{
  "n_layer": 13,
  "d_model": 384,
  "n_experts": 6,
  "experts_per_token": 1,
  "d_expert": 576,
  "d_shared_expert": 0,
  "activation": "geglu",
  "moe_layers": [0, 1, 2, 3, 4, 5, 6, 7, 8, 9, 10, 11, 12],
  "router_score": "softmax",
  "normalize_top_k": false,
  "routed_scale": 2.45,
  "balance_loss": 0.00634,
  "balance_bias": false,
  "init_std_router": 0.0109,
  "lr_router": 0.000626,
  "vocab_size": 8192,
  "norm": "rmsnorm",
  "norm_eps": 1e-05,
  "tie_embeddings": false,
  "optimizer": "adamw",
  "lr": 0.000934,
  "beta1": 0.95,
  "beta2": 0.99,
  "batch_tokens": [32768, 65536, 98304],
  "seq_len": 1024,
  "train_tokens": 313800000,
  "steps": 5185,
  "dataset": "wikipedia_en"
}
Below are experts of layer 8 (counted from 0) of a mixture-of-experts language model. Rows are named router (the router's row for the expert), gate (a neuron's input weights, with its number), up (a neuron's input weights, with its number) and show model dimensions 256-319. Each number is 500 + 40 x the weight over its row's rms, rounded and kept within 0 to 999. Numbers have three digits each.
After each expert's rows: a language model's description of what the expert responds to. This comes from a sample of Wikipedia text that the model never trained on.

# expert 4
router:478506502458480384518481498504459482523525480476450482425484539454505521530476464494450510475574492452518517561537430559520480472487491478520533479556498455451443528534458470472488501492500532
gate19:516585525480461467504563411557516509518504591466442409471448498541487448523444457490482506486519481451516515506524439435563547503445446530457500481485644519496501492475472560526456487405536489
up19:483488543513523552518510492424483488430492469448554515528501493481503554540514398524542469479475455477400504525463545536470465596537529461490482507497460475514490502542457464523499526548455484
gate20:481469493504521521481542527555519522581519439525517526444506543506495535486509505521465550477526446514492532514483465486487464490450507397496488483572502477554532530426576546513530493499564491
up20:551485476439549448513469510539561476462424515465512538482560525516488484534522537531461476441501505492444497541562431494468462426557478472455475414496510524503502518458468493468490498509456480
gate21:531450477479521478523535465484523453482478476458579513535460487429550465492487473528496448417471543579506495552491502542480569458477524506588428505472465464444485511499546586517484495471420528
up21:427465477470496511576466452521461425480510493492465498508547483483475501478487515503492451501503443578516517515505448516510525517523516526561544504502493549460543481562552440513500441479585557
gate22:468455473554430533490485500448522484535434503416480473483451480503413454545502437523457556396416457523508445542550471470497499452517441494481502519471510542460461499590551571523464504476513494
up22:448428506480510480502518480420488497555520470482431415451529482461521482463541476473470501568474581528473475496448577499547461469496465519430496442476449563521491547490403491448498491537474552
gate23:499567435486564472486532476427491561540570524592495552519547489531595463476494512579537482584427520428537512504513523509536449504410519482496419495570586447525534542496514589561507568540519488
up23:442490488558439596515413539506449458578489482387512490500490537454523561500507529483467514488521458537383476535524470523569487473533443491494521543455476528447531553458541521448547503465493563
gate24:572426527527454451572469484542440470590448547488519505458517527515560534508571544436552527474448575517455481493613514478483494490527444493517512511515549486609566422488490440510508554470485421
up24:518448460546474474506432503492484457541473522499522508538439498505542531536454483480592511504497527589461426572562480460493494551470422493462502493420464477590473503437556448524515587463467464
gate25:511516508511547540469508451485551526580488527484490491543593493460524557562564565527423517508506495494477439475526497440510371492547567434427469535474520529508506476506533628495510494519529569
up25:378483516519559564442461504507486460497475538502494484506529484505526479510520517513513526531457461393521527510545499526486423462463552451416516498410518453558533554497525536479497505491482503
gate26:473513427502432475524431527507443489480543497564511488507531523570506434509510374430516504459467402572537547484490468505494496539484449510477540479463472492552462504533469430540585503482567418
up26:448546512533441496543454517458543491534537454408500512541468442499469503491528511565532524528537501549427508570517502521557541511515501495560543502492536495526508541477554537461547473473446495
gate27:479525537603488490434525525441564429481533468494523451556605465521506543463557529523503533522500546474490534502524477483494566517577568496504513447506501441575548511476523523430496509508435497
up27:488490463477517521515406454487453469486466519504459536509415441459444466542510427511483426490489459570463511494511497467575505501527473583452554512433485452443454544549496405484526507458539493
gate28:484537453450481557531455473470492555427472512504525473518393499563442432450473450522468467499527505484495480520528532511473441524509514458549509490510523543446547443508478471432494483543526505
up28:462518503553509548482517544517494540509559456567480517516548487483497496502483494549552546528486527431525509491484477467449497465564583503528543484516504467522467386523484482545448501506501451
gate29:497470543528495472556502491463442485438480454460519564516502496558506503516566446480518537516459534421379511477492538488431486494493471475515542599535522519556599516534517557526577540519499463
up29:468533464497512494451431465512530494529639579515359488521511560499456450502507519520543496483485517500539476567522552488519461564474483588498505423496482459496398520447484524498474536532450507
gate30:450476490512515481493489485462495529504406448459417516532411520526481414513553421531549600399572483409474465483518541526473471448519464422523573521466424545486533455517524546478505540497478473
up30:539493496539518506511538465451559502522503502454502449537526589508463440522571440489537517501554514463498464395437510484472474520519455451413565517514498551518474502518536484506527532498475501
gate31:489385502455527510476440460454402392497517532525504481443519486446515530481517565509497514433535522449533496509508541477421486475494519515499507465474564495438547534506457521489544524440487483
up31:578499547575507513492539540484485580461517435518525519520479497518477497475570538517516506547474503517527486484475521452519529512493511481565565515502430474497542522438475465558518477601490489
gate32:484521521468527514501524517459423523555505457513459524477544507480587493418575521515509509470472494462497533523509483464532474518463481469475537518462442557556458509491488495482519530569529482
up32:502572541429548454514489508439477456504478557512501484537511480472463554545457474422444468457460485454474503498458504559521514556510483502475544477497486541490485522328548524507426531490497479
gate33:536513508524431456528518490462489543444451536481514497575475525468505506481486489503505491543525570511436513455526460540461558493510442467527547475501475537489523490488456461464547503523496545
up33:464464497469535552504497538546515519488548480488460522477560504528510529508578503532547540457430472507502510554445493491531466555518521542492451492527529488518502501511535479548463471497505404
gate34:465487549580484527526524506458513509516511480473539458598530462489489524535513508538462532477515515501476517496487520487531470535588541481490493556526402540462507458430520503563483433541515492
up34:511484436502503557449466452543498492509505491508374511494501510537496459503524431494476478468523487496417538526518469553483492517530513506491497499457533434534460532508519556514448502464517438
It responds to: Participles and table pipes. Table-cell pipes and past participles such as located, based, served, suspected, plus suffix pieces like -ated and species-list author names.

# expert 2
router:458502462538465559449523438454505487558492545538503498558413546358535479489445463520429465467501524522513527506533518454486528481598455485535510482502472466517471506475477493465503456476521532
gate19:565554517507554539531485499479513538516488481508542500518549486491525551518544516421532475555484575423551491456506479443526500509503495535579484547522503460536449460558550482524434532445451513
up19:537473535480502477504498447496505514565462536616528568501472427447436474496496506368472451450536558492474472469491429528525535497534536519510466445520520459480491520467475544421453477409581500
gate20:502440451474529481456479501491464523490491545511513505419509504465447412466536531512573458459492453495482482464531481475526474429491502498541473553524511502517520564509415520502522513495506446
up20:517548414455478442505459524509527476518567530537509530463464501472499513486506494536520550501462535477558495489550553559519469469526463506551531581526507505529486461477547587496522419506499466
gate21:510548472488487433558493532559449531522448441469523512511531427477431495470452502544511502440494515527537464477503506450461514484552505445549465501547446510481521506439552536533459521519526501
up21:561562529538467562577459514446503557495563512538553512480526461508403510527483467527575480486538582519494529490501534513516460537521503441495550457519525569505477514455445567467444493523552468
gate22:552491512473467526503403456462444427524546464536450485490577580520482561528531609497503495561518548533508495492563529481518571427481499515487466501532515482515540500500510439544485537442535456
up22:505512520456474492526484463438570502430510442512527564517455542541497488458498459456582463512549571530497489491484485522555628461557510555582476526452490497445440483524560502568472528499392499
gate23:466512521472532516516398495499485442498554494511509522573493516471532492494538473473527481500517500552479517519516536557504500480487519543545514504479500431500516437604384455460486477462543512
up23:495546445496527500482520480491498475523527630547436488475571471522485421553532459479413486502496502454464549472517451494564475520466507526586497492497603477540562525428497468546573475505494426
gate24:497486540453520487497470454510520478502430452515438432514447503457494483500515531437521567468520414522466521534540509482547512522548514512499519527532418515412459440458424465445509446535509521
up24:547547504508513519496535506490523507479489526422549481493402612462463499519473555591516368524498544466527512429498530483523437518479551512521486492481461503502491585506520440523517485467471509
gate25:540383473511528509492485486596570492511503470545503546528484487454497498521503483551502527439600527487516455524527512525494403505507451442522403535508470472483503485546431515500536552533451530
up25:526508486454514536453495497496490508553566455569476421537554539519491574470603530439468525536509539443459450408530460496542427496524487533540446518484524421554484529481485588474485487470520425
gate26:423429473457534484474528503482497485519498477439576535457507503541561472442473482507469578489526543564433536536515517525551497520512484501508521541467492513552469541525497433448467545531503437
up26:497514568463461537507476501516602507406440559485483496512531434527496474544501479435472457476453519462519537527535496501546575446451514474532527541429590477522412426503423555564460512427546435
gate27:526502442581501437497488473482453430489477536509515553489495507473522479483552517501600481493434427507491478494523544550495500508478531538447552509487423469456589455517452465494494514588546445
up27:433455503470523459519525530615551488487548497477494569555513562522513515481462519414496577592529529520465466493529448527509563546495485456517447394539509458537466547457475517477526470460535465
gate28:536383554427510513529491483579505430430513612469529602513480453503531481487476446496521475529545536630510454477488554512445539534482465520555565496527475462508501517539459499512558443520451522
up28:539434572535525499457496550505518474512500506585552517526518498488494506539417527475517479509559551477546492496472537546531457468511566538500526501501573471463499542517474535530491463503455409
gate29:498479461578506460557497476523538503523476489453526517502503461511494461427498510425559505437491407554499479519503528512524556438530487472524469457448426482417503505416420421450511502512555458
up29:551477492454509487492533534519437510515538431518483514479522453489505535506467509499455474486494599390474503489532507519458498534479481513506493491509466563522472602491548461562521507587466519
gate30:509467495540536467564541469586508487589497505557466553530516518519554486504511506448505511547481509528583472481604505507478520450463598464465545488488525499542504559393530503574498568528480513
up30:499497467534545566504496496462481430510511408474474442491432468523493392496559486488561537494498503505464439494452592502541544468439496495518510476463492478480481507461462464469513551540435517
gate31:456525523493505506456481462544504480464554446508516524534497500471486471507593509521511502490478471457518492498545464445530585455555572425551510563497551508428498484545503528569502484450515524
up31:500509546481512530507441413542469551468502497495420574493471462504460459458545536492502512495451482444436476535524509503512580530511493540538536538462485550502471527538475474526527454489415532
gate32:526544482492472570487536469463513483546469510449495483432495526525515536510467505503528460437444525492457503438498498544557467500473475507485577638502533514513507465536467490602486541540448437
up32:444502546476520502508505507483464526477523453479505522507438460507512503527473436547486498481473565518374481539449565517445475548575516469474455451491448515451499590510531548448529489463505584
gate33:521502504499404441472519543492418586589477460577489550463603486557483447429549539496557496559472554513563526449539550508469493523494527486472505468510568459520535535536466487534481533538513555
up33:476580533544477505537591457467454464494495511480522516481510517452491498534511513480423509533519520464443524548513474439462561474519562526489513472457474513582456503405466516525519551447468488
gate34:587500446490559492522387520418530495424543429550506415501501504550456489472544505519500567487462511496486515417502482446500526531446512496527497533457456455458528527496510483512481522481524487
up34:501524555534513551537470545491481516518562565506474547565497488506518496473468535472576440522551494555484506552500522492554521508511557528480524464509505476626534492421497565536484433502488552
It responds to: Dates, name starts, markup. Day numbers in dates, opening syllables of names like Dr, Sh, Ro, and punctuation or heading markers such as colons and equals signs.

# expert 3
router:487493479519480488529565464459531578468448471455482513533499466493480449542433508445491477522467491455462441455493560481453482463488535553493449461467531561485468461587498481487545502518497463
gate19:478497497511535499511540446584486530540535488452518479439602506492464447518468540428528550535459413496499439458558419476485552542509469430460451504533572541476420460489529539509478538495474457
up19:460462428479525481489439472505492592520522564450531528456512451464468451529487511453549490423476410522472499530577379507514492530568529466472489460497541545468451465509553530496509582431441491
gate20:500568474446603478505490481621528484464581580539503518447507475401557514493442448457467434493498550532568535429521528527476527529439477546456511509470534466472551533512442462468535501476446487
up20:521472531554455399489483544525511516476458517581559506478410550439495430491485540460528500446535487498525475544501523469483484600548518485493508521527576488501487508510400469501517477553483475
gate21:520529478520500495462539490474537517534524599470484536472567504528433461544533468412536501482515569491472528551495506504526510441432525474494498469512476455537506541533552436520478452532454439
up21:494501494468500533519461524528480490525449504547502486541480406491511456525395530511569496529522484562488497547498519492513505501504475430496500537524546487479547573500492468486511572488440491
gate22:504491472542583611509455470566432498519504523489502472558511468597523525518524493459486560506470431418505518480583485507505488538531455459519505470495573459473526517562472487536436553461471473
up22:506462441536570487519544380485438428497487468509526492543455466529528533449542498441464444527479434534479483524490431565572478555463437435431513497421490495432479419507532404466508592473500532
gate23:511484513554479499593431523520465509478471450614574533502493502481478446451566495490593528476467469529533527545536558511510479554523549487510487459519532412618509472437457504459463487468510503
up23:520517603544518469477538557531430471485525521501514503553492553523563522593481479488496538546486524489504458449461575482473499493476515524560520514558417447444546502478459486520468493589546526
gate24:499496503437463503495513515549443552480546520477557485427544498551456455481529464563551587551502474478496506483523458504430463525534471495476609502490484443448472464503479511482457510466503515
up24:549455566478477509488499473488521499459493469507512485469522428491551515524476487529385416482535511481491507489492563468517588441540526448533451569566526497517485556555478486512499543605488489
gate25:487546484488456430538529462568515513494511526540469436554481541494520457459505527515501480447494497473479523449564434552502456523534496515442509535505512544504533484502532504552462502494478425
up25:493517479506582530466493487458502506510429513538489552471493488503483507551517538475536459516499546536518484488448611492430467478567505412521521519514448509456532529497504448514461546499516523
gate26:478432453492612484515490492531522466478548466497529508559490465459502453481557499493483544468541523514501423557492526513484535545520415432560499504536427473587479474540462456517478533511422503
up26:468559479493535483522457452477506537494476528429429567450453471509469491499443510508507518526449545490518462521448588487474534492501512513530588529538447512415475479503478584508462481541555569
gate27:472486498549530432544476442533524562542529462583498514493523476499436505500469483471505485518536468453400518530508560432523592513488549431582480500580585390511541571503524379507490470536563481
up27:530569507548424475464547576427526511459516501451471521474472462483565554551524539514497511494484519553496486457516477572479518486518470529578508533482456501505531487511571533507476513495487446
gate28:558472543561516560488504498505496492550500471548499500477468494456447492464584519531495484456527522509427516498500503422456440529541535517477492545499536456572506502580514511402497583447467435
up28:478558538545539508487484478499471500526574482471363519509486457433564531463483493494380489566496526548474526554491523519514485501500519459511513502492495523489498430509503477524586481450474459
gate29:492488555485520525487476480501530562474471436482583504529550513607439407494442488531552519482524557488523584429514588497453489485477588526516470457472536433464481466508509461504480538579548503
up29:511545494547526444516494462462601412502539515568506480512489538482473471450567554476486506462430468460470493487477482519498508605448457493451513507537473461481464490482516458467491478444420433
gate30:470469474516503520443523530461498437531483532520543472465494569463531446450488450522538530496532459489526417508439540464483481538497444580534505477517525483500530517494428528471491507465472618
up30:491475535520482534531485470541505565523484476536468495584504454525497505522491547471480521470430539473477551488564497495501519452454523491550458550532519538560474500496526492580531513489504458
gate31:501550489464494461509544520556509520491466497516489495482475441469630473537473538584478480493515411512519492526503531438467470416419457486583487470578530556491541392475509430530467513556504474
up31:535522533531508534454513445596480397447540543465486527501524445485546472478445461454543483466529578450495410513466497470560454543495520521465530556489513499550428504467518492556536506408515510
gate32:500512568526506486540519512529447469591573462520598609499485503490488426536506575547533513486521537522505504437451547512468484567542523453536532519485449454513487501544480478488429470571523472
up32:543563440502557593484511443475493491469483548532467446544551525515497539481510430478462505547455444451530542521575471492471476507419474475480446444511598501545472527497526562525528542495527531
gate33:455518501499485466433493480441469477504474463507510478462523543420552505496485556543427485526505531450540548501525494563491526466505571431521457549512482488547601470533518395507503543543564569
up33:528460525502526530502493493473559495507450454428484488463504494461532477540503527543477510520578542484508475505474493430541554451498509515580481524513405493412502489563467508441526481483482486
gate34:513522551507493602510482482504485507477536464557599490501441469447496516460557517474462450463515558492467482509501500488461461582479536458481524523502498534514495497513491459437440553503503468
up34:501409480567569433562441429505506483526506501484503404451518460535494590520511473509458517494411482496391504470505519477456491534453485524616533492494443515482547433526512513487408493542458492
It responds to: Commas and mid-word letters. Commas, single inner letters like d, r, i, short syllables starting names (Su, Sa, Di), heading equals signs, and verbs like be, had.

# expert 1
router:510510530427441484467484497504548462497431502398486559506434501480550455488489540512460510479523490501472548494511504554463478549548476510463524523487482486478486412467504516523457524526528522
gate19:492503510435473497488570498379477525507490485469524489565480499501645529522498477415548477498514515486501476505566513528549447464467472476475485483509510494465508465480508461463449499377498454
up19:505571508505443518476408479565529439449496529492481486503517499577458528498484517590504439523503514421483530507467498478446525562573475504437466484515511500457479529514526546575539426516523494
gate20:430482517523471487540512386522531477489483508521528444523569543530516509516516540480477506499474508474479513502541550523500503490525477516468485523520509488542572447530576501526455506506464556
up20:505547502443564445541511523520445410511460432504524480490451546525456510555488523450465532484456467483489523451510533468523560458461531493507544534570536410530526449435447542530507506446469451
gate21:488523580484504507477468516477526466572548509531487497536520493576472462467478458525502640465536531500501612488523521531485439458465529524537483526540513482430590492424485510554417494490563499
up21:401485474483474564494462463447548465482461561412470509552450536554588469483537492477493485501568533527448483537460426587535414559501444431466527491501498601491537506539512588428505541503591496
gate22:545562520496407394435470444487512427411474485550432511508452563526480460458448494397546483507523477483519475545540456502501522539512529424463604503553478449556472479494424508584470555478514422
up22:462482505520468480497473452512479487510458530529470577535513521590497529405533465459554513519543499514497537458483529476515514497522448495543501503501408467591497539517441548572461496496529461
gate23:491534508482481488479533509368461479490505611548546425467512564477547532572499510475497494529470480435454470442505513444452405479476519473443517479501531450531502537579500477518540530446480535
up23:507516507501509570531472493574537508539529442491510564511460499517472461456500485488517456462488539532574526510488532519521569480496518520538478494517455518471488513415511499502458499567574423
gate24:538464549518501528522551514577478502523508479558512463558523501528480508503466517483515589454471466483519514412625491451535570451474490447490510404549500463485448470518531539521468535516564501
up24:502469503557428407529500545569436488486408459504522494440407406537517456510480642501468484449471537508498476504498572498455513542505527571452561532464463485452473411500490481476454413566448544
gate25:522567406569405526593537548479554496531474522518480486530457433479446443543469486457582471451555431508451480496462481407523450506496437508482553576538492479522532518584475476494482477485509508
up25:521445486537522482578513505520515496470522378517509499489491497460552438478475435441476540463464439490519521549446496462506542616542474539524543537492416524577470470580445409490502475510428518
gate26:519528405519502483530509486485470448472527504517460517508474536516517521441532487472584501475561487441498551553513516511446541454536544489460455548459456564534437475465495531546561468440505501
up26:485415409473512503503538498468590504418547497516507475455449477530508467466482479550575514558530506465499574469545553475466496526471477478458522516515492449543478489529500442481551487463496532
gate27:491527538552424519534489424508481420438513462437548479574569478473510451462448470509537502523482444521595492487528480421470515547479481442460518536529473469491450535500499517514517476514539505
up27:526479453424532527505484563513497641530462489498549530547412479499547501583553552488478525469510492545448446575524446539477471453500491544500532432432513514548538494446591518520505523507471498
gate28:504482534519496495531522507511425546516562488508434505513526518500506489360512497490436555469462498523550554529480498487465467473518452464488519525515488599556493522507471530546468530542502431
up28:510464537440476540514509465505484515560477436570483477460507456561555531528463548482498575475533538553440441540505529393451480462520481508492470497524448598532552470435462527513483561571462527
gate29:571535525509528487493566523484483505536537529473511500519456512508510517509508517486475549494488617498441485473553524481374506531512562469454515494473567474488515488560428539486500544519498501
up29:565508507611524490447549517475514530538549551478526520550456479492547536524511546536482551515482586527469492483522486478394482575539451490484460473506538467545447571521466493454498539487435452
gate30:453471452561545502444555472493575513473477531508507469517531488435480496530511512507477484416504476482517499513507506529534504482457453505481465484504525521417447544459475501551471520476521552
up30:529535506526551520478486540468488492470489551507446536534516474529479467540476535481456487454537533416514501503523391523420512525446499527528527461522522459451509556531474512582504487446492533
gate31:484501437492447542445485446463535473497490580464474462498511511467444495546517494501523473503518511484484517515498537486483491547464479543385504483538479491508437539517560475517541485572552507
up31:432455517474504478488451505482509488483492488549478528537529455571548504428510454555504561507489471513461572391526496568438474543457521504444531537560566492487528399561508542530465493487518468
gate32:460551515504470484547540464495532582437503464569505467434588488496490345484492421534494492476502434506539498529508537517493583490494519482487561439487586468414447468510478572548473509528452533
up32:493506523554514563484443544468490534486496493504545487589520444600437551533441585466508504457448474540475525585501480504529484498472510537464470524522414524475498504482530518530525512519548560
gate33:499475467468482464495510488475501499540540500511509465482622557428492576549518484494503442500489435523581550447507528523458354536446463563442548509530526522489550483532441551497450526494530532
up33:537475442538450501500469496476501507484517523424495427491482423469520566526455548457518458460528486556523524484445526528431488502506497503506565452504432531483512510449460532559562482464504521
gate34:515495516442497457609454483433484574549496519428528531589494528460512524490486521562473520463527480575461523573531429451593466547526471487566499461533461547545554529555502474504483508521554522
up34:386470494506518470492476471539493439517468477524476539418530494543485511421508511495492485555411432517536438518465544556432503575507524554450530470519475480479441453500508534482496472451510447
It responds to: Function words, section breaks. Articles and prepositions such as the, in, to, paragraph breaks after headings, and sentence-initial The or table cells beginning rows.

# expert 5
router:480511468483550505486415530482544495483538531521517488519492564542437522446549540487535486456604492494539441533538543484549485466490556520433510539424485474526487530513477503551457519425482525
gate19:514521519516537540527553514486419449520483493483499481517409482463494494565451556512491523462501500507501482547500449458549515472509439498423528534481520510496507539491494433497502472460476587
up19:525510512490468455416519491483521563570541530531434531493510547564459536490522495561493512525506524480446543514492600561512528490430529508487550569571516486575495516511478493552507456536477504
gate20:510476554469508504504502505495499461516445483549542516503489527455508574478455526544589519477498508452498511619507516524489521494525504544446532435534432460539489497503489481546525491517474476
up20:478456494562522461515519529557512547551474540542428514443487407477490510502566519525466511545524554588506458506497529542426510439453471516537550495527482479499565466520445459460446487507586503
gate21:528538530501504487508453414498502491516464554525470481468582565564526451497571462459466490441453518487492508501552499539464539411568503507522507481471562495470492522569460464549427471520478465
up21:544513490484445473486496483515457553520508487490499481494491452537570528439579515493521488581562543465496541518536428519425543509525528485496496528496531536540468516482559551537540573508463564
gate22:481453524466466535581450448520455460474439570511487532519479493455545495470549490470550566476529452454493503491493473520618480572506544516505537525519539488448507461523520517511499521503522466
up22:462465453515449489471531567404564478522529479509525440455461496539490475477519506545494478477468543533514525469517502551449485456593508559540464476469583482522419507541435534436477466448489526
gate23:516452496500475491504554466516470475548509474551523497461538464480464538423463414564554545494518480447577543389577467544498565536540509483536531500504503510584526533511485450513524507546531489
up23:444534488475500531464532525448495460467605484421529474489476569523487584496472506501493471507502462537564571557481402435557478519480482527496506474520516497505467494616572538522536473481534389
gate24:488456527604407453498494507502506498477570518487468463548499503522533473581478521515521455502553488459466464510486431419543505515499613494505490523596548495550475507540507572475514512407483507
up24:502450538477503450539505490530493553524517504530484489381500412442447544506417435461514464480497418490448533525545526617542503525497385486446500450475475502454513473511565446522522489587583536
gate25:526437519551590438506523510486583468501434539498553480516461521427534516556498542499480523437543434548469454544528512558574490542527493417509475536403538504566469485563458554531505521570478457
up25:438516504505610461479472488502556503499457467477499447529446465523574504453590544451510521499499518548448508507525456531490528487544502572566432434449481540591439553542502537505464507496558476
gate26:456536533547553551526547480525499562473466557542538520526426455576485457457476545535441532434430500551492500500562488542476557535498515544512455498504556432490465445527491523493456471521501468
up26:534497470531494548502502523553554584537482556478425523483563502478493462454484524487465498528485487549490479508462558540584537544483508497506516549509509545488459481513485540517473497520474516
gate27:485516574492490500507578444441540527476485470537520534559495450475484553504505503538470495423486463467499492473539498492503514494499520497524572444583497528509465468428453564533527433502438487
up27:497569508441438424545480506537435495488426455427422423480372505417448521546484474480536553486561441558584474553532519505460509591508375512542556546474498560419471510479480456521522490471474516
gate28:465511570478454459520499522519485536529477499418513464483568542503489478474446472476544533519528486482527456491533476472503516537529545523494622428503540448578547498447512459530496504478533572
up28:530454631456415537560488522438478579495503517424545461517494472470476541509443492540495647496540467467544411499506483452504539524528499477556581410557478500528506419504454478519539522466472496
gate29:540476449476533528521485477515419499494464510469480450483479474482520503490554501446530455509499440550460476509541452474475502569499482457622511467471489503561511483482480549501517571522496457
up29:472553448411494485555539517513437495462503490558521524568562531503486492447520444454512498484478490497505446434505493497528569510548515541447510491494490544512512544457528525508527432571459488
gate30:496519556472567485485517524469533541471494485487491546525501554450534508513540471501514551513450465511487553454551527523446518518523550427502453431563470480473423477406521534463504513535502395
up30:514510523438554497462533502510494467533439511569493500444445509468485516512462514474537547544508482532501406435500535474498418568471498491441484570474539539527545498525565555484521535505525493
gate31:513485503515469454463447500463499479577478464554512495506519521513472519522568492493520467505429474538559521488511487494449471477524523434514528473562474457487510490514529555558487578478487497
up31:481484526550538505516514502515561417473507565465498501560443465503487552482491548486528476497410501497482503481510433502497490554517550475475477526496489507500459450604495425535505423465487455
gate32:541469411425437509523522539523464473445527526488463538520487428491404442493552470526537542475472516497505528483523452508462516483504549519507544514491526539504627430596581519456454544463571497
up32:509487516473515528520533574500483462522479471578491549528479523467510474558428480501512453450504496524460427565518495495560533471497489448464514537498548502423513519508507480482500545591469505
gate33:489499486475547484555427541543463483453458392496471507454485458496508465476478527508561506523485425539524497430509464531544493507513519484477512457472520532506484471477478545535492532527478507
up33:426496522476492477528480521491470421473480436501484478529494528534579403452455523470503531495447457535460507420530442517467436445481557446478501485440528470479487481510522515417510497529524441
gate34:494560473431481442548571567486451477565528496518467516532499542478517547524509538555519484510595565514564549486516461461438578468494533533573524474457476471489620525493546411497482507505566497
up34:468495481499455536525505507480616479503520476456452439442531519540435473564562473508529511523443466497462497529495522496471459519523484490518503492451531509540435471494540495447499563433449495
It responds to: Periods, numbers, acronyms. Periods, of, opening parentheses, numbers in results or election tables, and word-initial pieces of acronyms or names such as UN, Los, del.

# expert 0
router:492479448572552512446516455479524474520500517474476505474461552536501515434483486485520551535540486451508447482462530448498454553536525487503468447439491505463499500514504605520508551500455539
gate0:462486509468522496506529479513461565450483515444466426525572454521507530448363537536453610476482510476462463508548464503477480506483456504590584463478497497454505457571508530549485464428458447
up0:530504427506440457448550533587524497531486510508526492469437537527457455502489465469561546529576612482499520496469507480493526510524488466535544501466511428510513509511534509434541469521564474
gate1:477498439517530508510485539517520488469539516544542552526488541499480488476574532492445481526446536435525504442531473475449511430450467476495449572472481508486476478557474457469377546536500486
up1:584511507523539527496556500452537486476545413514604490506496516520462492495502511535521509559464551475524432464462442516533505513429513435493473560496479470561476560459566523508482506514563467
gate2:528413469460456479495489509415515506535450555461515480543533501516515437515505537530446617460447522516470554535512456525572538487402450544473487474476519490448514548531497424560487497467557449
up2:541497609521526535552507550586469540526508442503549503482569469519486557536504494490470469506539573472515476444506607451468516512458530480477530484523590484556529521522460496576472554533473498
gate3:508465481439548503540523451493482495508563537474467516556484486546504497538568551436539521481446462459461491463584496459459545506495494474440502506631514537494422524543511400537530525462461530
up3:573544486502448538494522580514427504391417512472536474406438512480479439519471446498463483439529540485438549536464491568538446526476516489530477538488523529486562525450515533460541493554517507
gate4:536468489517491561532530520533383549518541493579544469492528478497514516493439535530475566493469573541489479529521493549549509535496499526531552460505606468492515539489491491564447493460578489
up4:536564540494528470525436551545521465481535585494457521439432410498528476511537491563466431516543497479563472539537480467479436473500489520434487495466590487533524485442439525440502483478512530
gate5:480420539499510480536453489561485386509495445519491575422602575451523489537487480475492485413448498441537459447512457427464545478524478470577508497510477480498524420533492438514497473486552505
up5:468534496564526518483537449472529534501527535487448564525521514489555438510467512625498503539455572419510486511505458525436433467479501585439518466536560446561511475561438543478550409549490493
gate6:507493460584533544496480531584496542553390496572430520452517531523438481503536533399504472383444485494548479474525477514515535488526532467552514569488483443522518532443476464464456542465560500
up6:469512538530466540449430577512507506552438497494470490491515508494401508485492525470515475458442496522479466499494493509522512540505544484537524504489494436494531474535507475509486527439545506
gate7:574457488424433517518528514540512509486544555509488513496494493524453497494488508422494572469518514475538494552518475594473503458493520425508511570491513471437566435457538451552540511441515496
up7:541518500495391461493540589482466528447488499610538554498540552544537448435545553465480542540455510431568498559486511517438490485515456494475523510499445472512508494481470394489446501508483554
gate8:547508573526464504533516437551485418530484449522521510551509420497524455521454475548488551494527506478528554526552502483520519480538496489599529564524455481547587475478516476466442570571537446
up8:548541601486485500474464521557511473463514477529501516518537437525510491534390480518469523496569508494483468554520492485497522494527503464525500526542472502539580454522498516506482507554579464
gate9:479456464573518500565483508538473455464504433524500500489438475513517495463568424502474504495487520506540509454469523514434421537556557474506530488537435473578506464475505478505443405494473400
up9:536421467582584520496436512560536513434454521453500435528488551470491554475511406501455503511439498497441461451458457557513441523517531493512478468480476479515512475479513463536513402500488499
gate10:448466582467444513481548528501500513580474465455439512448478601479417457470464491494499614457501476482454501539507473509587523500480494512505479510448440504454418569492520469533514481484551432
up10:587461480483524548505500477471542488517488401580408481547495480469558507519565518502526426490449511454556575476512550453435543476513583549520558494514478474553519529493577511510496457461483503
gate11:553545518582497479533495487592564429555480445587516551508594508511580473555475513542504542531489517466543495450524591458540476555528562477482542534598443453567515477506459556503460556457508465
up11:502512505490559530537423505466515463579489471526488417547478519451536515558528497506538624527541588478473448481500478484475532486404499502484476558551516509497547525519515475528504456511491476
gate12:556449569472496463433432518490534549469473469576466547477529595494453495503533432485517504524459546553455542525522541528593495552464506491579444472513495462504420558455547513470444461418528397
up12:510492511484543500472452584532483552473514465537464572525447560469478548526439508526471530561476521559549528497500541458526456534493552509576511485493514439475477483505546528464442449472542472
gate13:587456478525637524587488508497454477571545447487514491540577383441457405542503514527516555490552492472477476514507508467481526538509503483516532511563457482487537507528523421423522466501483477
up13:362554563530489527519541494491586474447468520487495496495440604545573553441525515488552477469417493490547513488539454508458495487517510500464469489442508432509499469476506568551449527502479492
gate14:554511465498472510478569552467484529520465437545539536467392443543489553520531497473509525475460492496536496497546479517513536468536464490543509553385519493420460528473541469515475571436444482
up14:437519478432493507515506433525453516454524509496464488557518545476574477480532495490476452446461479535435465491496480456532475479439460496477528488503511495509598484502515501555467508477505564
gate15:497496526498447524549518408489512542533476435411459544500478545521585445492511501461485485473513547523525516525503446446504549492552519462471577497490521512530434450497539470521448491523463528
up15:413499523478469565614490479498474505415529429461520510522436517538413446384449499486544581484489503501517478527492483459471539476611495515483544488464496430502505468449506522520487510531432476
It responds to: Word-initial capitals, mid-word pieces. Single capital letters and first or middle pieces of names and words, plus connectives like but, that, which, however, e.g. C, U, Ka.